config.toml
num_hidden_layers = 14
hidden_size = 192
n_experts = 24
experts_per_token = 1
d_expert = 240
d_shared_expert = 0
hidden_act = "swiglu"
moe_layers = [1, 3, 5, 7, 9, 11, 13]
router_score = "softmax"
normalize_top_k = false
routed_scale = 4.9
balance_loss = 0.00533
balance_bias = false
router_z_loss = 0.001
init_std_router = 0.0088
lr_router = 0.000789
vocab_size = 2048
norm = "rmsnorm"
norm_eps = 1e-06
tie_word_embeddings = false
optimizer = "adam_hyperball"
learning_rate = 0.0045
beta1 = 0.9
max_grad_norm = 2.0
batch_tokens = [32768, 65536, 131072, 262144]
max_seq_len = 512
train_tokens = 348700000
max_steps = 2842
dataset = "wikipedia_en"
Below are experts of layer 11 (counted from 0) of a mixture-of-experts language model. Rows are named router (the router's row for the expert), down (a neuron's output weights, with its number) and show model dimensions 0-191. Each number is 500 + 50 x the weight over its row's rms, rounded and kept within 0 to 999. Numbers have three digits each.
After each expert's rows: a language model's description of what the expert responds to. This comes from a sample of Wikipedia text that the model never trained on.

# expert 19
router:555598544445434535439431522567537488515568518600546486451397521513474486488530512461520465550510515466435485477538543451526536533549526445552504514476462494451496393516461441504467459421406542441465461573553498492457550460496474503458457553459509486464527455510485521545488450454427481406423534552471447545434430556473406423509466475552496566489557534474453409417440471482491602485443511516486423555523561442515450556520600381459504528373444483581512510412527526525435512450447437439543539497390575432509437469451384503488537456451533522499554457484477556483597573540468443454
down2:520555502575447456480483485471437445465490459529472495504393508510462488522487456503468528587456545518540487484550527442521495447601485434546578521480500506580482546520440447507409552573445416554431560605515507517486535475530512422453463487510537469512481486404602523525609452450500511489600430569581520437392505536574490449495496613559393512473541486462493533543554583558490567488599482441594454571570496536614458497464488506456488549533498555483550508446575586494543513541471571543505531474471476461455512514459512499535408556385627530445455444466484570444482455531523501509
down3:549444409495451415469544453421498556413532439525440439508459576411484593498532439547444588585508481513455553463465420489473543467509572481582538485516504489411497447459525511573547520536426440546515526570510449550412445547489507530454587438487510538601428521592541532530508508452396541526481468489456489458466508457508439459531487590520463526525443520507532497521472519558479503581519494429573504537480534526582450426426513558464434520529486519413480559486531450497657561496457457513544488605509484431544523463471485563502423556486489595518521511428606499461405544572457458453
down4:454493498499523438459477528482510599525572479530521521483489475550478576524451591398561524448467477353456518515512407519599422438591509451484467451446538405528457625413451561562506541476608529518411512533573475538486535418493503529502519438548454476559475594491532381537526504412491502545495511467549521558444521443501543476551536561438508517463469555438463480440486465536531494575494531451428495502498507464561516497510632531553427472507469582469411531499545629427492532464405479572518447508496482484470494572469525460517455483514474456500431436438520527629520507532510551493
down5:501488488460425483527526481477509492543491502493523492489488516520451469478535602459574446511481501526415479511475501508436493569507478489581460480496458420419485605464470451634596544533467470474525506501471519483439486558463568544578421529507443360547492380464509538451534504509569377515541487460589422455579497508450516468555472452548467493619469516460572524465468503442448567558468471510651536479476504446534573519429563560536437480480381495585508393465504428584429472497394450530577468502468465474604519545537512484510460530506527488535526587466519448457486537504583514521
down6:559432541468444419595478538519492514469527555531542536517465514548555562554551515519489463464502478564461552464402466557491434567576496583549414523471473397483490517529587475503426518433491541488499543432635513548628445418484445459359561543556460463577529542473491511460470535526557438471529481471550501447578469525475507458577511526486546435538408473500572491487502457483591379506488558512577537539512557481432473508454481453428571481468442527579542428482627525467459566512423476484566448496459553358459511461471526477524494509530511485469581499472457454463570504501505450496
down7:406571493482478532473544472437521524512606478541461408621458505521576574502570466492483414571528516465636573459495497549433495560551474517551557495556516540500565492494462515533458432475511469500492551504527503531477448391404404444515410478552502528433534602436543448534414505482553465441479536434472516537468523464453636517415534527559473452447474539487562559505560524597501523502546466568520491649538466523582464459444568493507541480429438462530457532480410558477449491552517476488488463517463389505475453532433504489496501409463531544570477420549511538534535449556502481464
down8:543499438462497474526511428458497504564484465501534526565404526554444537420418519503575441445433464630505502472476542480534527482523504449451528556421562427546433497457526506500384521461468495481448508474512490488513465560541528491596520521521550599511462471495482504585490551499564559475636411502486417524493450479528452482444499539487545506503489417581532486503519444561525480543547456390510461455511559431475454600493481598547479546569483468529612550518426505590489546555502611516493424535507518557510473418504382503550628548502590406483554510437537483424517498564454508451
Description: Capital-letter word beginnings, chiefly S, also U, K, V, as in Sligo, Sheriff, Sir, Supreme, Uruguay.

# expert 23
router:557511542534440522431500512544553547496571483543555479407451532457434477440505529512546456567478525442477493446562471473569535534491523467547551543488466591487628494512444502529482463424370524424498439557564471535453559482465475545530443557453579511423538491521529577544510502460440530439451517531472462555454471509474441453489440458525453532473513591490460469490407421394449594469501554537483378513458554435469430502555542434475558543428436432577516559455505434490418543449452400484533559557476551427530454502500462532484539450556575465575579470469502528477575614486437446453
down2:492450493548540462545502491658529501500575502550530505566436488490464546534643521391530459562501481415434459498457502521398504549468497521468631522550391563476500500523483516592558423473501442503512526462488490620490517451476512437547459464576415508548462577473526653481547480570579490510521447517489464554510569518463463521460445567472462600521518496446509528446471423449476495568540464411450487521497510455511537557493539569469484518524532475579473475427509471546509387497427526445542439561481474477412509479510484514544497500446456504460494477601500567420468455497382552447
down3:519453477424550549489486445450542517522581394503516524536410481453534433497572532487497565523416507381497418408595443534498587440495487515502510477442500548522464555512500541372619517547516435478572565485484520429526535515569447520473528477456553486544519470488584494499461464540449558563492564505503542499472551498545522478473512565546499514384474486470524443484494409499483473492596562590506459534542464508428384520501579496475592520553526547483445436516599506574402535512512469523454467494561597529534505512428493402501570470507581457498495518523444562450413583441523535392
down4:457556527565499429547531445525431459569452432509507542561591578538452446466525488508419442528461539498434486503446545415514517579485534479443551517509524507560472491546473545493469538487538510490478568494489580510364599519538539526514480495472558370488551492425547438455518567439548492490579516543433513464433475563536549511561371437543506511503540569568415531500426501465528414516459479483443451511467566437478465593492514474441495473563447511441527465565477482580388544554472505502518580456553602390488477445483451396580584520558479539440514458540471498492487488431527604480
down5:478514427564568611541554537432467574446456539531430495399520499467429564504436522552507465413505504538544541441474414551507573522464550483507440476580571496608444464526541520476486543494484493551544484548520531479540500536519538459547549534457556451526432508409443503496597559481558506511490431524461556445522468551562515525461538433517479416548530513583558447517566499455547593487523426500565463426523521429422474426546366506449559517513397452505512520564411460473537409508463494550502528417492522447479569512494442531582520549501403483426489530370542473567533521553578546495
down6:419510528497507427485503542586542517408442532510477435516503552442541465515530574487523507462520482532451495464557440429443495504596600530496495478504361556478434508529454386533507521407525533518559606485430536449464485520468462511530514463483448446522334490461529413561497468425546526422559535532466412529487456600432557507580432532581462462508571526448543534519548517508546472511473446559555562526416420403491453579485520496532467413462486480443561542468468509467519543473564537486523479433456467529571501494505575521572523459468498502425504483525587518419410536534463503618
down7:550492473543498434564477544445538480560458542475573574428518476552536483581416442428466446506477537574486511483457488550428459576500420468540462635568488505526492437484528512478509491468530510496465455523407614535528614543498480536390531547430418503446578422527519426498598578540505498447417618466467435447528548464560488537475553424544486517473435512538477476456491480513458473497569448506544537457518465543483540443455565644459499571406527460533545497577428487549521511502484557489497447525516409439441436367488564572436530503497552492505517515424496476465488460463461464491
down8:509540518494501481457425569533527470499499550550480530432432472495514475504437434490589500476439408531602469433479484535475504566600499538518464407494463420588488528522532474484504580478537471548547331402492403498539501519534436554392485407503459451416516467426553513498554458532464499517523556580578508559534498499439472496430536503450511463508505532525483494515507584589530572485521462505503533482544603498455565536487484487511490487499491593483423513509586539404528495518583449500449503457502604462442455503513561440575314510492550498554559454459457542411506483546467579512
Description: Final pieces of place and proper names, such as York, County, ington, land, o in Sacramento, before commas or table bars.

# expert 15
router:563602523454461573479476562576582559508514461533575469527417544453435440437516559479520469521480598467480538466581450449472580553601527469542524532491493615470594470536486456458541452481482507424470498578510485549439523404505472554527457530498581484459535476536499484620489437444451591438521527518415474494491422543454518484497488444567470531476541550488509430437475590446435514491470500516461465522483510468481468481496629462491519616441498496567534575529489466552464549443462506435643554506398523431499444479466498585432590415475524462518587430471504546462524473527451507508
down0:431486455532464547519466566487429507432578447483488492508480526481561588514538461505535512539419513463474491452496522457452514462626567560554563496486577381494535478480473584460580463517499465504540506461415552506478468425473427507499515546607455421412512396538574488561471529546471548472502523486571505587505550472459569494454473469565497526496594465490534466587438512569541438516475447450520560502502417541432463485550394496578557570518479437534549406472540537443531374468493457484591416469494511427488404555504444550468456469556507562484508529552473449446469581496575395529
down1:492479401428591469539589490444477465593480632562396466471480500469584614544424381485626439551562504540436564472557438550497418478450428543521472470372510568459541572522529503467535434442395377468458541460523500464505527478502548420537468477456491508520446471503519414473502452482494406468478599573493557537493498468471539470504512473612519528560552516527532502519527384497461480567508521496491480407455518516547490496520499465447469524465557529477581430571527554520561549480574471440541489516560501512528524521494507522482481497519430481443462445462580467483529551556555514532
down2:480507515424471540470484458459509519494496612554468486483515433514548409413434523476479567581493515511561443498563537591462508490497545580497524538577478433443429476538482496598451510507463537488409382514577524465474510469440593372398542543579534563513527399500417531448472493558436493498478415493516544605464497512494578533524482496521527511463546490433561461575562507490524483526531501487463429493462515434488460562555540487449531617494447559448502507570472543491418563421425385467501411517585492486519541533493511568557519551427563513516455400410556492491428464534475461501
down3:572406588502502530493511561536452520518492533576514510549571469512482452605506557473457472535504498426461498529558475577430485553541520519463480472597516520542458486406548458565509463527514578486477506476558470446526416487427522524596504497516474499394532514515544385479443468560582474464567486468520500486399423552510494531579572529459505544395485430479445495376490527413506569454372610530396470452531493533510497492499571521554524500556484471466488458420529501524456529551542550463571508510513565565519490531623515455522611357472453471443486542497438423484561471498519475507
down4:511528492646554530515515522554527589539459483557466469511526472538484507482557449609458494541481529572515502490481523554528533424538535431469461456445480536455429548485551564474451481469483485470468578444528467478512490573452520481517581494498555568435488506419405471538470648496532508619489499487474481508464473489409493489560508486445494459531509329581478558583446515406438610405522499432530506526547526533460490497584476512518419462478518604573467445415462581532532495395436551442565440567530451533528576502469452416495471474515503447535501528464452529416546537548507527442
down5:504438531561531560487557483434475507514468517510517554397553484509553547514524445498541553498407427486492562510466652555535556495546487517441535568508444505433530512535434411437524438551478562502447524480512540517499465617525462472525497519505534553576494520538481496439449377524444515541514387486451524421455554477509494449536486534432575518542568496440563407451407506553389445508507513442434409475562473503559550471529470534512466459543491494507471514519497563557500544569544591560441448528473572511496520461554457563468602460487399566559457398525514490500553440354504471425
down6:563496466561516483536539551511424523562453542465402489484457491478568476421487515440548524479425482394476440519515618425515573534491465494506475499545436526484564471519404430466505443551443440473443540498499543556496392458536511442451468410437520560418575472403460472544513487485410448546385573409520528484558502442438483535495469523492555477495626543516517563518539536477565506498516567495465448493597530508467490474549507490520466579547503459444570385496498464606478464524542396520504423542534535540486514513422553429516426523596446443519554503590527585580458449486524475497
Description: Opening pieces of longer Latinate words after an article or verb, such as acc, cont, ent, pro, in, e.g. accompanied, enforcers.

# expert 18
router:599544515431519536479449530564492522535564499536482470461401509509459485483582491378540466493478556472505527524545478462528521546514517410540498530461443592464547500514429465533484488420442552402487512584589495514450508518521421521540437558480557537482469442539551554603417488492440496486433485532539436517389442569496440421542411439585507577460518532509474452426463480452431548478451518564450519483416522434464466492511627454479576534429462490551579602436514452527503506408438481412569548507440526461474468504451486533452504527495493473503578394430499552414549552523415490497
down0:560533537449522481486411517427515445469465548418446504541400486480467460530571513528580587508457484588494506431478510530585490562557485499531523470526497515519488480558497504486561495580535546514484533377458527476464545473459407519490515553462476585478524440436444507578589528392458536439595443620497474473466489442502449565481553499563528480505511526523537493555507519487470543542470489450488440484509558471523478573593434490454519597512542598495462494474507428460415486522501442474569481436516558525371511399489461569501467519501464460636491537593505431593394529462396525582
down1:548501571532603449468576495599578491592509473507519502435535493478433417480477470482402489549480597524444528583498504452459506454509436480560397484502457459517462568477474553532488433510485493450536497531469497482497476536505500508405482475506511543543512453488514529510458556510552484466451545559508622567540470508470403520534489536539377556459417447498464461525490534502560455515588442501451545497561403596461486560587569543574418528507470398460530516596530571475506569501494513398488450612454497527481561495461386477458565471555533531474465547542436476493414372541479565443
down2:422377487451454450504452463527562403570512452472503569530491435483438511526512414523406550523479447486415546502581612402527565508510450469392490609466559572558541544467482491502571441518483518554546520483401460520435532517506522445538478543419492472502518531526568514412559524499592521471504519431425465509387506454483520449484506525577487585452471574523530397448481460494485590534435557452515459513478511554457525579467551563566450491445536509593557498466575527429517512522484488486470602551475493425538505519432495466515445500543536550480438401572456451415568465522526487511
down3:456438573476484561528467558485506505496582500538481457498372447513529513476460502537538509543486497499531513565429467536507476445439490562517496498468539468387499474515511492485467483502538446471544484462633445524522528355369446565497615553455483506468417578447466454514477515551530478614522525465519489533490495481476544473571480518550505491449549507532479548517562522487424552538539537515443447471522499523567474486498478553459564506456474471554408500477364530502560571578479504473454363531603520520514415597584561530536659444393534523431462539428497477477504512547484526582
down4:507517435415564517502550569404500497480508473504550584494501567522531470521472578446447564457483532513571558501523442462510509509474505449472592547549424507552476531484515627473481555464554488466421493476441482467401503462469501512428594541529475535472575563497460408501421569493459546557465411450436432531477507520500410476428584447461587480469435605453557490506423463578490584482473385426474403533535505562460555470456554530586515370510514452478510529503601550467533518499526474534467517466603445503533457405451490439458501463486528444486435545460473446481545527588458557521
down5:554578525478511482436506431475518521471502547498534549494557452467423450532372557456451583493536451445483485497462512431408424405443485433502553461554524514486510548535515540478512481521641549485438453593506465522544360527522480571554446555469494489441588488526505524442519435504451508495535550427492500503600415570522445463529528437464474542540458559450467516465563425513526505536540543599572487470562563481567457519480477508476507427515457386459488517529512423574445512592532518534448547562555448526403557454510453463443516512507451543453603500470591516565488437403501553586
down6:511610532495495532518506550507547419508529423511490499447533432538553445582503513514573462549462526490528392546492532539524510610556479456530514433489510493424536352474522499484570465410471526556512532496466578524474579547529447513545468563504467484456537483452491598618544540547461553521602505472464461541493437409488397528487554539484507484452461407484535508425524468562406515594517503455582473432494549542534424452509608508511451554509457455512434501516482547537495515489476487416503447446380560462534613542519441548509439459462507394492549496547526547555516488444369509538
Description: Word-middle vowel-consonant pieces after an onset, such as "am" in slam, "ad" in squadron and reading, "at" in platforms.

# expert 20
router:526534546462482560430469522566585541553550436573532471448431508564450470448538545442541479502496563439461555478529502475442587528484542497586533515469416612464533470505459476499496478408400532448491418568514491523470548453398432527502439544480550526489603477474552543595497476450427599417459524588511491536438431539502492449516413437539487549465480526491461451484453492448463482438477493523472436548441579455534438498545576482505541472418469448550525545524548459569428574435502445410515536514435565430529441449477453535487522455455586481595586423502491517439537575527411459443
down1:433621518467503438413523542458449536507495405576642506612368538467526452493475477431506549448548399552478511463457504473512525573521402608526519494550463485552483504455564377544473517423453404463535507621515477528414513527496551532493439476450460453512497529423448554476508523515479527454453440531490464487483594583548443481488397508509444497552501569555444509537425522445505525497459589430499526417497527535540520503556474484493483490459501439548602522514466411532488504552506491583495484488474481532460514521428471539502512610454471560509486439513483422556531563528426442427
down2:525548529494464529556416509605514513383457558399499572482518471383450523509562624559542515562582515540437556478451550483543519544453497511463549445453509520445413533420498525495534487443499490471518481532588510583473468417429491470528520480485525505440451470502509559510532565542531538524520422500569521582474431509503450479544549450512476453504525514472419540464520492479505516536614560543555529492416445494621391420495476504509375579591540427428582561572497422514447568507438487523484549502480509574461474529553476408365481525505504530464457531446430503519530490572516530487
down3:480444513491520532563494598449534447476480500515448524599483440528536429498589452566505510553504517572550585476384481568434523483533527520499596520487525512483517496428570497531493461555491487550409501453561515538447509481478531414480531475427515512469454533451504502491475435511455445472510568475539526593541479648481448515460505491560495535584495520549466523525521585493520485559450433548470423471585403477514508474503607490501570468553505467513461487508548447513489527603515448506452386638468485482516560523505423548506564538444468562534474496523481352599522475480335547587
down4:509465522455381475481558504448462475484412455500400511476559509511548434475503521515531516456454510560508571486536475569501536528552509519486506464416522536506578466603424486560492479530459554535501560450552477606480513504395507435547511598476513437562543474519464593517521536502463504602491527390570493496517458518460546435385513507474506543517482521432475521521595566489472545498551524429494481507493476523485556394475610464623555552490599480577403583593491468405463380477515543498549487486381460442475590559516554489489555473504477496482448508581487471471454539564431475446
down5:501567501533554516528513462453556519465432558516513386547525505492460527490481585449534519498497593593460511560483451490486528480499510497467550471496624472529598466539580478491432553487470550549554460456504511381510414536357523503465494525485492464524514535474488490366451501525436440484450389468447581572494530473476422448481580538522442577515602621489469496417489547454541539495596406568532540521588489436484457509525426449459467401477500570517575508460435541475469504479525588484505504477571505465501546465513418469493571534444443545508517515500443538510551535489512549643
down6:581505464518447520491505535411475501416521445437457498512571509464370477547627428524521498500482450497535486459446490507509441527552400487483571512493434605495478483428475387432540560453473452475466508483589541507530529456510598445472561558670462509506488498406523418469473430513533587489513590498578509458493516538549610502551488575513568481439436464541411555510504467506491481474580421526531422522454521550555595573505500517425510556510499511514542461493546533487458500525537510497524490532441437415535460518540389419514564493537525533476542467559461445485463485588409549531
down7:533416490527548509467536508464544571511491539490582492442503453457473484489484560377472476519430422502541486576427531517541525414435599544546579588449525517522574489425427502485480468529499520518482501422498433528524537496555487559518478603440510556519420484485619498379469458451414464488565481480505551399406531422487437409409500483517397508499485462502519457413560530493475475571487541521498407534545438530559494534415533607495499390499577500526472506478538515526485417440532545434553423479463544556440509525521563518506570521454513541496483604499467464540559556462396531521
Description: Commas after names in prose, and inner pieces of Latin binomial or proper names in lists, e.g. Hibbertia, Puccinia, Kellogg.

# expert 2
router:539548544449488552432429596527530554544537448568518472480425546444476419450523587525566486518523510462486572505571490499437558502545518454508541496522475611480490403592434435490481431433410520436463468557506434537445576419484492517527404567445518491476537441505516533572513441489418497495519512547473480534466474535504490363566468455588492560452541579452453452454437508482476531506453498539449463532435515466520484554500520427439502530532477474520520566469545462510478564436470455435536536529440551454550434441422477501483504469426509522531512445471422520461547623481281481478
down3:599506442528474636442496506577456539448501412554582489485397583458486532547560602428562451553457515464580481510544550511499552525503521416519505451507528391548480439547550525483530503427509530530390575470516525487503484432537491424507521496543607466418482345415453501470489492425511499543448502458446463533493525542429482518535473497478453485449452494423509515472546539499498504476526523535521467515501475503535578460533540532507409492495523381524461513538525472438490459569590489481562550434459588535427536540561555394449436469511443491549492533613502525525491534398520498385
down4:440526492480621445435512503476444588575506465483482503537529461485489529581427546358491421499505504532482474595647467476536476461536517445455467538437539467417493537458556515543469492448511439476387493424517554436545471586467508452497557578482561427508544516541472539490437501543539516479502509498410513450478607460490497492453560540503529456487423445587485458502407445465546397475506477550474486503527533543414467517567581516534436511499495455580545559505494421485408407528549464614556554519543393522538596486441445495502548554487542514505515466480553530457597543545456561493
down5:502516524557507455505424511475440506533515450435484572513481562509533482624538492453436551523488503564535455399491491443524500499525491529477510499513576481386507515506557636447498486483590491648502461530414524485581570542567507474439454458511511486541475437481498558492656521526508524510525454586459435461478439474455465498467460473588460510528562412538556463484455557528485572471497499517575448490537484544481548518542478494491459577457493480479589428464537444559554502548477549425505627404531591513450541529527457609514405436442470521509515472434535525532474371467569557423
down6:433444556532527511504553449515539492625568496571562502478517562467511520513603443535552485551588461483537570490477530551513590450443448406412504453457479490549415425514524536454480525429456445477592428564515535481499544482482467488485572588571448483496501445421459478478482482581502437561490393523492520533502529519491549480540488447500511523480565543546512513537605505441431528489515559474517410447473479648451497587571481540431566497508522415520439426389485553550411490524563559491448427462499558548498472477407437543514520492536473582498492566456503555553459414474572549433
down7:554413439538482541566481551563530507475519499593470367515399502490429501464493508444459479565428491487539445477512498540543529522452459467451398552497535426454350439435650550506497573514507546503529503510500559449496425487555455554507542478484548476513554521472519441556448476464596526582532443441554570451447481451473492493472539521463562514537434529555411541439497558467449532556580551535533448494464474564492515471471659433472546523559512482448519548511554555479478397468511522482519491507416549484496489531516517609509434426544526529415539543565422458542471538539436592486
down8:545512420553431541542491511522528553512484508589539511501392485485496508518422459504443518612535522435483490519502463468565487486477535509403552502472489469501576553537477537609553430476505376465516420487482586492494543481531503498424546493630575492512535531519443427486498535531407581472567547555416514449518540539491503457500449425475435574450495499505551585590526502581406459421528578469470498596429433619489567506512573386565511519438525513507517516457520534475536505496490554425459504551496590513482553526438518448497508398531474477518466627465430428431543438491475525504
down9:472524476398450486530515547548450549448525417492511515451452524540472442440498512502438496484515604419511465551537457458505290384462539523527395524613433459479450488504468490507558522482490510552509620540475522530504506461529493538531456610514479494539505466523480486481550418525565607487582506478529489522539528531522564563542545475557485515485464533418470437431552526552455637587508505454541543446351534549498529494534517521530516482556484544472467430481491516518544577507480454436449508480500508623513573472511445404431435516474542464524393557556479532493537522546447459532
Description: Word-final pieces in prose, mostly plural endings like -s, -es, -ers, -ions, plus mid-word pieces like "ers" in interspersed.

# expert 21
router:577532556508516526500496544510526558561511478512520442390468532466453464416533530423525459499458564431463497490534422491474555529491506425513513569484455599502561430583486385492471448414407518459439468479536424528462526461477473497490444551508541481450571450487544526583425444473427486494466554542380466477494452553480490396514471428541516528486576541430503468457433526484491567438485529564496471531478572437549521514598516437464503530466416463528513559472528421521392547437476446404586536485451520448534469474432476553478458464512487467573527435444489579424517597507345425487
down2:445570617468564559553503529561493501477477525573496589476544594537508547527454486546462554520480512528532437579439592482430517427422432490482454436484458547495510604496492450438511552405521565592444461374526548608442534500525519492429472438487566396473600424511506501500525542475570501583503444476509467488470479568480443518461419439530508474436562508494454508495436514495510522443527454490490422451463561509477516599547460575462483489453407561499531491557421532537469467493510545480497513494514406503499507540505514365626441445566477504502532542412454488579529530509574519426
down3:567539426412443401554487542423463510434495423480496455592447507448541411496440471528549533465490432502595521512438526478547497497539415505560523468478410510389504498477543542495539476478539528408492506458487516520491574465499459535477549446515510515414560421416524465615479517517569428499523550566515466472467518472422502544531519516516471443487456499514543435509467445516471572509547531534425539497587486548482422489543687545529510554518483511587546539502518587506538512408502485508594448532413468604624574510497484550389443464519522560525517529526413473431462459524435492505
down4:478523531472432436435496514484528461560535540490527496491478444570468431416500511490429488439533429556467540526434494385467318504552509436460475482529485578476491575629525531560546515473536414477565464626571493512520512488506518482499515543431487479615538446502453515501505473581468504483472526558525469511518511554594468488511411489501486429481507510582435465519503462532453453486381575493452456500432598477487552509495482443474524475503554564511559434529446560472485425529513500511453549530639582502482448497396449503409488573493549465432427445498512521489551478540359559505
down5:458470538512497472564537438541463493514521503605426502451510555430453470451555467429531527534537583425466472518575455509469548456462538496528496431504484565480554510502508501488558434501499445538604559399585477488537500481530439441469527527544535519507485437541520510568548497490486444489453649471455524510496475557424490515515524584476450492520435538557479496584537516489492524542523467530557509528549441507521613521466632536502505432518576486493458543569523416357450423439474552505470410488337446509528481544491580466479464526438601526437574533498467478497453466495360443395
down6:577486526449493568413490468475437542452614550593538570522497494500489430428493481577476421470489500432450400414528574531481462552527533485550571536469436556492438492542517468515600597475472521412537511481541483472446552471584550490563479503484499453508531413490443550492501431541462425492512567532580429384563519531513490459548527499511540493543537515428520359566464521481481538486506539596591544498484416501509573588469408538502453396440484525532482435436535587561446494523589527562470497540520462474492488431532498501461444591380436475558459494522500489463503489412510494495
down7:531529513561518475585532448451475403539463485497532515559452431583525551474521453612358485528519403413435550477532506546529463416445470501526532488476484514552536476494522496495426504509418406537491414583487432499557582493481507548507563448415473483489516498520448462481500606502525476478493466510534541471524532479575442577536574467414481504602483494534535498470513366506522548574515477495446556532450481465570450565483506537471488559535410479438452500529493469476498438468548502636521510487597529550531451473429495552383512519552585465458516378514440566531588521432513459408
down8:531527536589522467501462511590467572422484494494463479549549466498511428523489536432497568431519498495491525529478520544549421471519521521641553523475478451500469547450517603542510536499515506562427504472484478429487458480544544532529448461505457548511521567466520513582473489606597541486527490389528455400517459484565559534514472477510467573539451564524489578496512571449510511509462469471531494418538433440512491518578268419611436539525552529448525526501487559490490557550481502493503601410467617598532477516457505458477451487475448573509453543484543471486476482466646529460
Description: Inflectional and derivational endings finishing verbs and nouns, such as ed, ing, ated, ised, en, e.g. mistakenly, dissolved, starting.

# expert 12
router:539544528463475518477484523558571559529546436592498470482407509549436470426499559464531461505516518470484574491568488460486577522483513436585532481483424570481540450531469474519489479467386532436476437542519492473443506451454446502526431544478563502497600459462516559612521453458443543402503505567431414545426431591494487433522410442559497524503493569476470480472444462450448557392473518505444446522466520446483432520561593460479524513410449448553594522498521452561435516434470440419555576541471550397555423412450451523458515447549524479589602454484451491452513551492476452432
down1:512541535526444435502535460492452541416520487493440506493495436568485367618502454458552487421458446506480510434552486514468530446468444529541515476482576586473528565478556500554615510597499542505483513541544524429526386553425495450466427401477551462446563551455507452509465474526573475458468522552532546492480505472537454514510575495538464570525522474487516466562459451519491516487484394547601585473516491469481563573382513558565492575417399532539523444538550419432508435440540546512449436475447488476531508433569500484474601551663501537568497436512450457499458482520447451515
down2:445511515528593460470423516550495605518513536467480488647478512455593562529497508498525548494527454547412458511531486509659524533458459522540579494401474479493492527554498522326522483377506467426451553490458420476444519470503513405503500507506498476477496416542505506487462373511504482483565457521534477486486464377501498601512492456550543562510530509552463610464493554378421488481579499444441538509504531548453463483456491511498470458566573539455412518550569470550435567497543492435524543455498483472458520468572513587544540531527429509446491465492481497430541461540472584424
down3:512526442418487543498469604585583478497466512500426493509558462538503488455410584479497528527538519573492438497478432503515404518433514640440484433485447625607514456539509528523538485504483513498529509421480570479609455606469479481455518489508528504456508490558481535452569582388551434437464532415398496440481569480508544520548397541485470578515547531560502433578571519448528472502486452537452534558483518523472477487537453530436502572565493494483467500510492464449471478552407451501510491436523560522462662501486402485477487492513469487528529399487463479535404454618467484545
down4:467506542532423418507417487603464461590444470570458546600498459601441459546475582516477435530498405402386516521450407443500482544528538512525433610557528535483558446519512449584601452564495534497457492450511592478492494495461519517528531484525521473493525502420486461520554449519498523528376539535477556542458507443412442519438496547378566483495472571522396528497462522537474532413550449422495421494490480419533494473528565487497475582581525533510404500553462524389428527475520500537452503553508571550501448507559526514455440593516488493509477494502392506465519444461442476478
down5:511540566497438577532429469438448497543400409485500607496576470499497507568514485450417465481512459389465465456528479557478526503454446496481514486514559432530564461582555615486520473523588515496531516506462402420517535570522529578515557567543485427464552576465532500456545487511472471519495571597496446511464473466467520460487643523417521501498575493525494585465477505576456460431435450458495531444449477555427473429456501513375479506393563526521447517452380578487497480559596472513516621536552487447462505434505550462469394521499516464503463548502575469493518526473420493536
down6:486443507557508473426522486520590506408613483454578528515460436565532477500566458523560448481499621457468445533550489497434518467555459556577576493459495415462483469505461475506500429456504582440516418461558363578443497436500466584433523486471418562490545483501524550496412523513507470581463413555475555527485455525495527562487554478538438569452520479440512534439405495519464441634487511521489551504574461482497487559531516501417466454542456490428598457572480475476519422449505454431462573582432525565547500535540526552469446422505472462480566517452460600477600499470466478427
down7:562481496509509488518595545494554473530570538526544490569474449388480505524466494569577451497485541453486484555512485515435483534526538494574537497600564551482455454476408462601507460577516522491568489499571445544464451487394500426500528598432577531522515472471493488388480446561519445547542548461435459513461423564497428554567455526458430429559445412430549468453575525493477452471537401535506492436553528487509499555470560546568543512489493535427547477585569471542490498454433518407382438497557480515417565432423473480567586510462536560509520503566587419487441494496426528557
Description: Pieces in romanized Japanese names and titles like Sayonara, Yamayoshi, Yoshimura, plus digits in stat tables and standalone I.